Weights of a small mixture-of-experts language model, trained from scratch on English Wikipedia: width 224, 69.6M parameters.
Below are experts of layer 6 (counted from 0) of a mixture-of-experts language model. Rows are named up (a neuron's input weights, with its number) and show model dimensions 0-223. Each number is 128 + 24 x the weight over its row's rms, rounded and kept within 0 to 255. Numbers have three digits each.
Before each expert's rows: "gets" lists some tokens that make up at least twice as much of what it gets as of all text; "mostly gets" lists some tokens that are sent to it at least half of the time. This comes from a sample of Wikipedia text that the model never trained on. Tokens count by the router's weight.

# expert 99
gets: "ion", "in", "an", "er", "port", "id"
mostly gets: " import", " integr", "tern", " immedi", " implement", "port"
up4:086134121107133131110117105126127130107170145143106143129120155139090176139143139116138144149109116104104183130113124141092153092109127146120089100125119128116113117136141107112116128131118100119082118169097144133081064129129100117163139141179175074120147128140106132159127162090124163144172140113130116128115129114114099110114114087132147108094114117137119144145118146138167120137103138129096128101104152121184146124115116131136118117140060104133078174112157139168122171090114095089114113169140143139152106139209134121129115121154192167105121114109102078154149150109100113149140144113135111112109122102129164134133123110150107150141174116139157093145135134150131126156117
up5:120122107135074168140115147146094123127135117104125106127102114130100109141133152076141105159130145117139088085140145150106112153129117130079151096138150141095162116103098142129097122100159121135120120116108125137150104130184131126139127103152133097151107114130140098139152112101101118131135144076118095118116095152118131115086108158133123160094146157133116153127115217115112087180160124119098130129117088117113086115149143125124107132141152181110138148143115073197130146111142100142153129086154100137149126122162098125121135082166152126132141124104098157131205070139133122158116130122134129162135116113111105156121163104165107122105140111138166119121108132154112118119141
up6:190142121117109117124133127143099138122142138149162119134148156144117107144104154114148111154156136142146145091143106104130134110156131163105124120125108157118142140122156129115094108173138081155118096108129122175121093118113127054121169147156128100139134157139073128184119188102106152151136145183160129112115128101154131157109114155092122124118138123115132121136149086153125139139098126121154150133116165171128159141136099130088171097127087086105112122087125152147119101151124145087126169152111108134109128102159137120096118100117140116106133193144112130157123086133109114165141106110104084167149128128135137096147137128167153125159093166086113085129119118142090143134114
up7:152059152109109130146168113151137138114138132129135139126117147098130141116098112078120109155165131174146141114113151118132140105132110118101162181101126119140150145169114136158173120145118133116128128120109086168174095098152126141124154123121135134134118160137121159110115155084121107095116135147109152127098135154113132149091104123121129102115115121132173107171099103123145082150143135143141124096127146122136089147135136146139128141142088120094148113096133140164159057131083166171146087160167152114131122153146112138160099113119128129128160097127121188150120221134132135150109111123113089155129100106147119135097109171099169113149149155105132105094150125116119132112127
up8:115151130148174182085100093146131129136132088122199113123102068137143154113088110072144105152151147120119150124130123128106111166134201173096137121105144116108092123119134123114092166128121108120114159120072077145098134161143155157109142139118111115124181123132068126110124086113163122142129111102126126122107122182171096131090129113140147139126166124129125136148149146133107103141156096141124118097173143155169116146156106151157100126109121112129149124146123103097149107150140144128142124149104165121182104134119135107126163091143112114150115136131137126110099099118095101142093130169134106103138137146121148135159121105156121170116103112146161151111114117134133107133104
up9:122143178120117117140119099095160127120137134105116076160166124116136096116172103114116171119124124150191126112108115168119115136141157141124163119107119099108115100102097139116141190136115171128109139136102132139157131135170136158103156155128141134110099140111152110112097123139144158141134147088110179118136125115107090137137131162105095122128152126103124085106127102085135147107127139154162145109133110142065143079114107090097144132132075113151155154072167107149107118120129173117136125122159098147139143156098098146125137185094181092119144147113117121127094136136110115129117125132141137131104141107147100131134074105103082169148165121126093158107115142161109109139130

# expert 35
gets: " |", " ", " 0", " —", ";", " —;"
mostly gets: " —;", " ±%", " ", " –;", " —", " 0"
up0:100168156101151113094126166163129101093126137145111190120091163127126121103151168162104157091096159133165080109171124122075156167134147094142114160088126145108166146132101150129113132081146190152142127149075105136140137155121156138156142133139085133103127144116122108115150153102183110095087103121134078114186122127136117124139136137135123106122124139151147141151133153134131157163152109142102140127139105174103149113150093149155165103124111135141171102150135136119126104100118130114134129153144140139103114172138078122124159108153150108130125126171121131133123136093130122134124151137123069131118106108112117118072089134135094150119127113102113111112115131150149145094111
up1:104140100127123139175139099095135106157148115195098106124093158121134156160117143147128117095103140100112118142128159113134084122152123118156144111153155123122134106124079147069131126143095105054110141106122106077135090136135172133111149158130134143112145108099128112110149117165125113120109090113121104158103153136122108096171106157150127166125160124147167117117151105125110130179136130172143093191133153095123149121130114099109110142142120134123157126103141110120136146137120132115127084125156140102191074125132116130147151136109097092146167077107170139144133102142158141156148135101103163094135109150169123133133099119124184136127137131106136095103152138125165136119115
up2:123179112118104107077121110150127124138124138125133157147122140093134128174156092091169115128098097165173147121117095131088126133130083107113093150115105143168125118180099137129132122105142142119105143104111133156157158118136141137144145102123115096140147114120145080127130118154137121105155139144153133128123156112081103162124180101136112113110139112104104107097131116128124159064173128143105165155120146109121141131128128115151116092133108131130141067103112170136076164152138110114137120147094104148094068112148106118170098088142135135153089125089125129094156105118112125162141131146135119135110116119097158135196143156114092110138166131135135162148135152166167137163124
up3:130093128148122130120084086072106120129154129183130119158140127151132133104129084141089081111135176136086122123115141137125124102116129151113129106122139134061121116129177102132138131174155089113122138163122151106137129097170128127140097128113107119120154133139131144127147133088115128114136105139134072183132146127160146118158095133193106134148089128144133092164119127152178157120112123105152115120129094088117113115116134131146141205136106145131128130122090146089133130143194180108153192124166138126112100162147079091141157139117115130150139121129142117119124159129142165098152104130161103141156110131124089128148144107106151126141116117133092142106123099137141127115111
up4:077099115143131101101154099122172082124137159128126147101132133116133141156138139114119117115110119112154099121168158145142119139125102152167082131103138130158175136135138150094170102151080147145142125134143077147069134148099097126162125113141146142175145125117145161135114122108142111155108108145117070095066119145148112161142117145118109132122114113133119201123112143123136144152088126109151113118162126139182126142150136150111132158126128139121119096120151089104107121135136132119141089156117147123115113108119186135107150137107132148128115134083113119115167111122160125200132115152118133096160114167137149116166103139126122149112149100148115104167184112164129082137173
up5:114114160107130094126104114139122127135120141150107183123096155122133100113163140108122174126116171103121110119136121118129100120124082073148144146126108149087116117102158160100092109126133145107143117130141148077156084136092122151151111104162114130124125137123151138109143134166158112095183128109145135166124108151111150141131131128133123153136167146105138087110111134150099145168132128139204109148125145094129109126157120145119088105131145145129144176156104131124174121144130095155142161103114124109087141118122143129144143075113109100092124120148113151109120146125131129107126118111129177155041094160100150126110118117094150099124085106096097122146170138196154125142126

# expert 12
gets: "ie", "a", "on", "er", "en", "y"
mostly gets: " William", " David", " Anthony", "bert", " Mike", "athan"
up0:114123115112122147111140147113162163147123154126106150085115179140140150181128100101099154095113131114173113102107110122130124109142079146130147114096130148139145128130061154122108152109124144116106137176127118128121129101170141093153119170159129142164141122139135153101133111069111079100137145101148118091096120132138125086143130126125145148167114138142071121142103177121128105099109117131137168112141142096103170087138108121142141131071139156070090099117163079093111096151097104165132107107114127136128110126141163121098135123160130094109143133152097118155115111132128126132114097088139173119121148122143076161123116129098142132147096158106170136112118142130150157132109
up1:126155121135130098144115167157149120125129113071144125167115123085101122131134128129164114132132122130121121110130137093138130132138171087094157118103116164137121143193083189069114120132141127099153142167119131148140117147158180153093135128126131154101121147158095119156124151134137127142149118132121149117150121111091124143136113129121106134103166137136105094131134160121165114141131164133105145134146112125115119157134129123135125107112103154122159140078150103165120116067134130159139137159118098190137096110156176168147132128138140151152147122101174143138086102172132143142161111132090080122113134100173118103164142154113166106141142160179133126185129178110108143113140
up2:119131131120119102083129122166140112118138145117157149115149124143170105122106104101071137182150156102105155108095124137154128132107068108114148143098113140121138108129130141158123126139142122134119149114129105129109147118110169156148142086098132141072155115164116133101143142098078114154115139146163133131154136121092129122155065114106146163128127143138113103118162129115146143127143169123131142161188109132147125133080151139122159153119067120129099081086135164150124118102162173146163128102133112130139152123133120127157111141141139078100070119165125152153120155122092128159096131134129106141116110118169126119134147114150118141108137091121101144133114105180044151132147
up3:138136129111143150114133144159139118148105137133122115099159120135169146134085117171163122122132124097136123126142127109103099141150144146095115134150149137138115090102110115119108135153110122142155128145156146076105097086134115111065112114117119175114149130124084149089120098151073141109100120170120144126088099153113136134105129148116140115175159101120155132146122118143040115151094131166149116136169114123138133168136128094131096124111122132135136147121112094123127149134129157139165099154157091082107127091139122138072100109127091098132103131139104129087125105105119130127110125149132154098183127126146165080100121105079125139175061153121133113101084145131135126099145
up4:104174129161120130116101158134130136117094119126137147132127113144152173104127089162169166136097085109121106131123145158139121123114126141139107139140126117111081132144161102144133120090125151130132136125098136133152140048153083115106115083144128158125134149155165145074157155157145154118164099132139117123162096118095137127137106128139107106096154154094137125114131145115101146135152107132090123139148106137103136139154127124176126145112138069045143136152154128082136163170169069111139151130110142139144136122125107116146087126085154155138124098120126116115095097159125132166106136127085187145138156152124101081100144124107147124119108095128111153130108125089116131152124
up5:144120154177117135135080092129131115122130146123093066119131107115106119164110115097124153106147107099154147101104100109151120112109092102133170118146124136127140154105086086132189132112138134119115202112126137140144131125127133135152147161185103124136091123113147113161142136105161137089104155146149104114087115134140166105130116158166137143106085116153118122126168071135110123134140155115160143085151111119140087121114122138115099142147150116147149160156131118145126124163133136131092139127030116105145117131151130132124134120123140156135117089109073127116090126174150109108130155106144121119130122113114158089104134092111110075135142130140121174131151144149116139153171

# expert 44
gets: " with", "ir", " Christ", " final", " Paul", " front"
mostly gets: " Christ", " large", " Roman", " small", " Paul", " Mart"
up0:142131156134161114098137123119156084115122146130145138115133070166143078099161151155151145099099106099134102146132137153177147125119157140148161154132167093128181181131126108102122145123102121157143105166117103107109083117118132121125139154154141119148100136112117141132137138136131108112116158108097146132100107112141141152106127096136149125119129049153164142138181119103127122139146105071125164112139149110148128103124113135151110137092119140104127157106106131098110121128101113140105120156133157102136112121126086115142106155145085155123121152146109094119133161149125144169065089153081075106143070154165113149106101119089155133134137121111132157150129168130160117087139
up1:137134131144118132153161145137124131138141162098128131113144138155116172138127142111118107099144118137094162126127165106127145095128118136100147107092134176135172134138132129135106086128157133151151157115110173111150129150113116167128091140105096143177078157137096088130118121111164134137111154124133142117152123127127136122125108134163178143111118140174137152126096173169141114111080139107079110120109087129122140158132134118127101140112147194109127104113102150111139141132138143158095121144147090182138155169156129125157133162042135104135141119154130120115119108140126143093106104093149113155152087133125110134090110101047155112139077136141158071134125137135148123123125
up2:122112133109140126116120149123138132141118123104134164160113139144129109101123117146171150074138151105121127130118093149092115062155116122162159101105180157112141122105123121148100114123150131111113091151142128104130094152086120122119124146141080142117197092120160135114112138190163121101136108173097149149166147152126112139155173155093131128166124139128177102141175158132113126145117114109099164122160094159175127109115128138157139118108114084106140130133082117126095111117100099169098136125140120144106130081117086105127144096132106131104113171146094133153137156142140109146178136148117139121156109162091149112166115126141118124113122106073160093138124137098156118122144
up3:142116189097163110060139070139157083137127134149144134122132134124143144088136147132123125142142131116132126119114078117121121125167171141134105174139150154099126152116158116138092119126122169140135133155114137152122092144106162162145064134108118127170122121123150133127121106144150119149087132113125163161096131153094118082147129113122159190179115139101092127131143116097149143111137077097120155108138122142133130104121087133103123076127137133168111131122149149148116119144131169187145138134152080133123143160117146120128146133116104088149124147145134130158100136143090170142078146166134130106084095126136122100102092183151117140114115149124134112114139125163127168146153
up4:112105148127101118170140137103075121135130127127148124137139060125117097138128139109113140130161106093168127158148138125126113155202167143105144108111123107122179154106084109159140107105135113118122121147140128123112159082105130100138132163125130119101192139139116145133138122155147129130157122117143091120154152125115142153149139094145080118139170168138147140114165136132095101142140121152137145124118125114105147094121152099143136130126135132118140110111202123117105144104128070157110106124114118123100153136106101141113145131142134165123144151123110167160112127139138102120171142127100134104139125162165116116145140138145140081135211200147132089097113186145132132117172
up5:164160112133122128127113115123126139128124143130104164114089093125160119105138103117151133159109147148108141123106110128117108092123120143117072106133128165155159144148174107087148132098122119103134103156126114152121124162144104136145090084129152125161127156132108159103130109153128146108093169103134094109113122089095111150126110137083170112119185124171115125142163164104136145107167131134127124156108146106117155147197116140122150158153160125119114128088172171136110153112090105106107108155061109134126148129164099134149086119130114150102112119115092155148161137148061113134134116110134112114185079155118101115106154121128141117151098130122103163148108154137136177112112

# expert 82
gets: "m", "r", "end", " def", "g", "eng"
mostly gets: " def", " ref", " comb", " Def", " suff", " viol"
up0:131112131103140129149102080134158146097153140141105123091110149119154125162131182115118111143125125145123175140100106109128120106140163159101156142130141109139141135143137157126174145161129125150136093082079148136100155083132142119126134095134163134108149156131092187081129112116122146111112140149159125124104100158125109072088113136147130098095164110146164135121128099176155140094136105121110128091096109119143112134100137096114136132086141116123076098122137143118107158130181134142153155140101138122119093147141134164123106125125135181086138130108140170106113087130138107125120161084167173130116137190128133102131155120121144101139119100115135136093143152194093151147134
up1:139153138140107114111145136118134141114117123105135137178091075127108135134108151099146106110131182102105153141154151131133136155100145116105112117174135123137128174138130132146083102146112080136118159125142148097125139179133125129133095150120152132072133105136171132115104123136150122110127157105075156131128124146085114174161125151115131164133128194103092077180072122166065140110122122171137140110145159170137140164091154141130114128160097131177156132089128156137100136130174133163155134154153134129155156127122120134136107154088118082149143110118108156143112157133088157133088131163122146119108125148127128127135109101134102140119091130135142153155124127172136117114136
up2:142122138136141116077117143115131123108167141116134139110107210088152097064128144100140106110108162157134140113128114112130140163117124143116153092108125107107138119095119118094116150160103108124108125140120148129115085128125111113100064135153085096152143118111169141144139149070128126070110153139134117152100114161128139127086140104128132127139118101158127156131132105133135115112134144162142101118124159122103149095143112108101175136104185152076124142098159074141135120162119159125141167135095153141097098153148121125101138126129118144121100100186134096174165100123140086141124142149149126131144139125167152091159090149147118137105112117083145125127126084114150146118099
up3:098119121109102089147079120126121093114154116121157143151124147128140193159106130129166122164112154156095148149061135137120136181135138145151104132101102137107128130156124137113101103073164142153135163133164167116162102154119158131111115078081131135115139100099127143145108157112160125147122117127150106134153108113122105160131130139137120087126139118143165125108114092122107120112146093133144112152117126124105116110141109143099116125125085136131135145146137146136089146084151138110070127114145086081168154103169088153187124106128076122106131129109138194128132142127107128116159149097134097157124111142138126117148083107133109085134092155131114156122129175112090152108126
up4:137120115088115106131153117166156130132126126142076135138162161164135109139136143126104097112118129149105131125104110129133124106165087155090141117095100134159130083131113137129148161175116133145150146158113151136120111070113124181093119151111130106132095135165160151124096148138158168142136145154127135114138142123094163169113113128134104050141106130096117138131140170149142189116117132139184120110151125169140119093169126135147116126118102111134061136115162123114085136164095146142133145098152129133117117135115105119159103141071169118110133107149129136154089117152133145133127129126118105100157118137103091116129141132149115132125102058096092147118118085108172121091140
up5:105130114155149152094143167131146121121126115114147168106135090138132128156128149147136118163126111104133086157175130154106139141179117096124159127123176132140136172147115116121090146143127121119106123117097110153141153108138143154097137078130107136135156148127186103134148098153096161120122119121110138148159137154068139123130118066157112080070143150091097078085129130095102117072142136147129123113130109141175093151146118159097126141124143134133168161092102150135128146167147135144131120106147129143100111080124105138115147145109117112121099117178138144139128135093108104116105142180188108073144143119126144134132130143117106113121142105135096166135127125144126105072116

# expert 26
gets: " |", " 0", ";", " ", "%", ")"
mostly gets: " JPL", "|---|---|---|---|---|---|", " ±%", "|---|---|---|---|---|", "|---|---|---|---|", "----"
up0:133159156111131130146124100140140132109171126158125122113117111154153084122119129120143133123114109130147162119150113132121127126126091145164115130130133115111124147133126111087101129145056101139137087118139172053130145171118099114121105133141130104093134093155191128121075145128085110135120145139136157126173158148137097135113058154142127128103154149138156130086125101117123141072094108171141116132115116139108091118157097131104144105130106129152105167132123127157151120131171121121106122134146149117165144122101129120119137117137107117084076077121149130151121158144124163133084137156135140113128155138165142111157097121135153161107135161069121048152147133122111131093132
up1:103150080177171137146101120115172116131155117151150139105147127106134120121115125139097090140151139135108116139105148126141160119127148129136126126133104101144136133144151153146165147109086149127102137118098094126067093197131150105106127100137074167111114123100131109108131104074172113192083156119123119150136140127154119126154111147167120111112161120127119149124141112139127097102091111131147165095121152100181089134124099092138116118141127136143127145116141100108099180115116137031118120117114144100164148141128099109088173143130148101127199131097131112140141117153129108115132117109109107142151121134132163098120131132133124125120118137115107105117162129149086154099122
up2:119130119163126151134172125115169137134140125120135113137112138145154107141129113070158110083132138109127132112146188124107175134156099094116124106120106198104116089142134151185132127121131158120116143155124129134153134083133107117112137128168119164139124107108136123151120107091181135133138109120080151149137167127148114115159125126092134107148106091111081139128118156148109123100133136139111139096130171088092120100151127114141157109112109119152127121131132098163131112111144153157121128098118150131162147125148070164179133142156170143162147095148135147139106146131190118119147091126143120142152130157188124107072120098159134111125166117174114119182164106124141106147107
up3:123146140156067143123100122097117081126169116128124099134074173143139139138110125163172121132121134120096150150112146133111117168132138132171121091145149139102128169100146126131120130148126122123145120107103137156131116060151102118149144115114129118120161140145134153105132125081103091147162126127127133177114131185114105132126116129099086107144121117114171112114132129161181115129112085141169128141116079105124111083125105116167122168147115110131099134158129144070093083168179143128107158111154112101129117135126115131113151107125098117127110126104129151108137129127164157103153163119156142127161125140178152059143103117129133131107125115127126122089129147091065143102125
up4:133155131149104130105084103129096091112099106133131170137156154171108096122126109120132165116144118133134167111136128149139124129121121137170111120145114112106128157157132122160122143104132093130127153089154137158144119106096105110119120136132125123115126149115130139116117146078106154143146126143109167114070126122140090145102100116165139120113136140171073168131139156082150100123121125132144134094125124146120115139123118117056099145127127112143132118095139128107122139128121183135115132162105128134081152153141114089136134097092088159078133111146111126202140145139121169120122170160112188098134128153059108131139148118175112083086104077101158156135126133150120150142155
up5:112141137145126105133154112170117126124146138150049135121159170150133131102092096137189155206122145092131120123156110146137120136129127138173129162135175096119122126106130136134069123131079080138148120135174138105112112080107183089153113091155158134118114136116102170151141106126124113115110090138130134089163115161117142149119119118147135117115153132133187112108133113182150128158090152138119115155097124104153137134145125114127157173107147155133114134105131106166130071100147145111129133140126115143140126130108196159180103114122127092159098161127093138130149125147114149134114089146131134108103124141112158118130130093145123100125139114166117137156123128120121116128126

# expert 102
gets: "ton", "us", "a", "es", "ia", "s"
mostly gets: "ington", " Williams", "ski", "ville", "kins", "bury"
up0:079143115117149142120157094111151125113128142128151121122128122165124141132144068170163123161098097083129142126135122134155137108089107164114137148125126124135155157146119123137140108128119115138132142113159179098125121147122100112095100135157154128129151160144122079132104141094135112134127092145157116111141127105171131135201107093155131111099131133136125096140142137127131108157061115161062126141093121155074118111126138134162139154141164125092140123163101148127053101072131142127130076165109139116137139105124150131097146153150167162142097150100109148121103119164126159124123082115133093103092140130152130117157158158167120107116157127143139102132101134099126103141152
up1:122144134127131087119150132116159145125109111149121144117128125147143157142109176135126142128110155134083105115089136185136115120131140098117129121147149085126118118153185136148148117132065109145146117159157129120129155112094153101114107086079163160137077107149147132121132113121087120135199112136111144125100111118109130111149118120146126136166121101198155147153113150072127148159146152096105112109135149145145092151139111126114122150174154136132128103139123123097162121124176130166154132125103161098109163109124106168102139205119123155111130107112129174096094150107123126079136130140109144115097120088161112104125138149129092134123102149098117116124152128138145102148181
up2:151110161158163127140115137105133126133134128087162120153119120106132149112127116099164112096084128093125130126118131150146136127141095151118114116125162106127109117124175187132107125127141140123114115164132157153122110114104160127116092137117134105135150121120145090084141122162107146118077124166138086150135128159072085136096191149108115114139109120122193146110110098135135135154156163073135121110136102142110071128141145081149127116123125124163148127117118119148140122083083117111158156101162101161094101100104128111054111163129090178108121108122098145099155122117084137140121158121156127143136115138097103118158084120090105117129102124116140102128110119111129093136168
up3:088133104089130138104110141120135079120138116139136115100146127125139172170115154172123131132144131082136168153144116179131146096155121123137151138094150139118150139148133110137108102151139106136181091157133114083081152104123162160115130153142154104163205095124141152092157133121139108177115118120137137110124131116115083118127194125131135140152109117116072158104109180098112163135165143131095131195117161160129096115128151117110148136110124108113141102107136125110134141130134140148099138156107111118151122155114149143103121115124114142176159125106163154135079126126119101131126146086163170182152127157128086134140151132145113107129131114156125134119181118130145150142140
up4:118149144128152098105148127123131103131132125116118149126109109145109118142109072120135162086094133155132159063114088101142117119113159094099164107145128139124136102122110161101123113070119161103161104139155130186140121144131121110141164111103090124102147137107098137141163131123156101091117126154090084128176167138117110133135123125144126080125161151149078119096111115161120166133113105118123149187122153088113157106155154122176087139151113125132159133120117144164082129099116112156103121152091131179128138122142140147154148121092113135114179087124135168145095115106127130120115138120135104140139103116107084129133127149150159137128088132176153144124169168097147123102122
up5:136107130126136154124149121119153149126117108100138080092110128094155153138136135103152131115074133168176149093122141167128109114103119156113136164157129118142130146165135155084107131121153086095136099099157154125081113111089156052107136132131129090167116125166119139098112100125127104120135142115115137149113147115090107115123077112132137128132127132132126124142142119159089168115144170134123108082093109101137143140158136125129132108072149115121072081125180180152127102162148143129120084089145130153076104151113155125136117135152133136136136124143099191125130130157127122111132115152153167076120154137128137143093128159118146141113133105098166157102110115152153119096130

# expert 62
gets: "ad", "ur", "en", "ol", "ed", "at"
mostly gets: "idd", " Cur", "itiz", "unt", "ld", " Fer"
up0:107156117160083123161154115143125156130120152105133122080162130165131116152122123140178125137090143128079095114149107152113140141143126147112095127147101111140087153146132114136130111124139072145086117179121125128166123144099118112084142128124162159132131126150104120151081135110099091113142127131136126143091162048137130145140139141123145137119183122161116151125167102100140130125118152161111113101140127154136140120150148140133138118086119098095129124137100089115126158154112095164143121146148176116116149146097136142164139114157155120118089096126147185112131131188092115115104138141140087125143081112194148098107184099140136144135153098100097138105111134124140119138138
up1:123168155139134136136153141138166133124115144135147115148123114156095089141186131108151129132127116170076139138106087101097135121100144164157124114163127104122115168171144119145155171117109120108112122144131085114121138132140102085136105116097154150141145143118140105132114095128140122116147118162137120092116124169136116127160131131076154117139124139132129111161087135160165134071130138135099113131098110142123098139126098093139103126136118134255086138125157107124086138106127135154116130142129130107131125131122119129147159143162151134117121146155135134154138171134137119134109159091191127067116166128147099136159097151121119135130175123091123087142144131142149090125156
up2:147135118107108121114116165127125137127127148159143122106180121147124116112136142119127101143117116045133135156135141199125149123140136128128169103138114176138154115130159124163128128148174133133162140163123087090151136139114131102093110148188138162127112147109136124126129129109155140103132137160145122145134134161113135138135116135150118057106127169092150123209146139135142121123110115165143190086177103136092127095101141142103164116101092177100130104125116123106135100118124138160120176135121117103163122180089100136101103100139127115151154126139124121163131086134117155099122119136150162162165125156110141124173107156117139158147133123140143091122122128155155121140132
up3:099098167132102124146116100074180122155100140075120142128111116132123123146110144120107129119093097116095123130122121115091098113136142132123142117117112126106115101159113186119129153161100115176102131085132125160148124135142149114102151140108129121090082159129126094096148121122099121109152153146113117176155093099118127151157118153124154099131169127124155151131106104116132159125109128106142146134137127088096147139130119123172145133156111099106141116148099133093124114178103127145154123120146140125092117121116175122157097125159168152079124103139170074165126114182052087139129117127117140116122110146149094085118109144099104122156100174134103103150091148131121121171145
up4:133128141156122097098115140158163146132134144139088104118158149100092183138075133137093130153114107121115125132141141085096147133137167152149136098116121123129113095109132158165098163132138122146091137074138121106126137112149108110132106115142124126106109111138138150137109123104124141124116118105125119154159121139152113108102136139133163172109194133116085106145141125107132144141110111138132134105076124142131108114173104140094135130117158125134098119156130101146103131163113161097128134123084086143127117100145095124095183138102106147120151133110113155185139127106153086106158122148099112088129125188191129136139164083130101134148089083121113171178092169124103140138086
up5:088110143077133176138129131115142107148113104131160134134117108138139181187123184127111118108126093097123121141127129107115089131092104157109124124113128110134133095117104094107149110123136146133152151092104095113116127126124130122123128110110153129079097141084095138146089142160158147079109139125139122135147116088147154132148099097142127093120130109112157165125152110079071117114095104091112063164161140150110098134151105118148086120126104113179179106125115135075096148119104128114128124123105147154146115158130124142107115092102133141120137119148157141159174119142125097102114162098114132080099113087076129119142113078106150156129123133115135135126135163110126088113109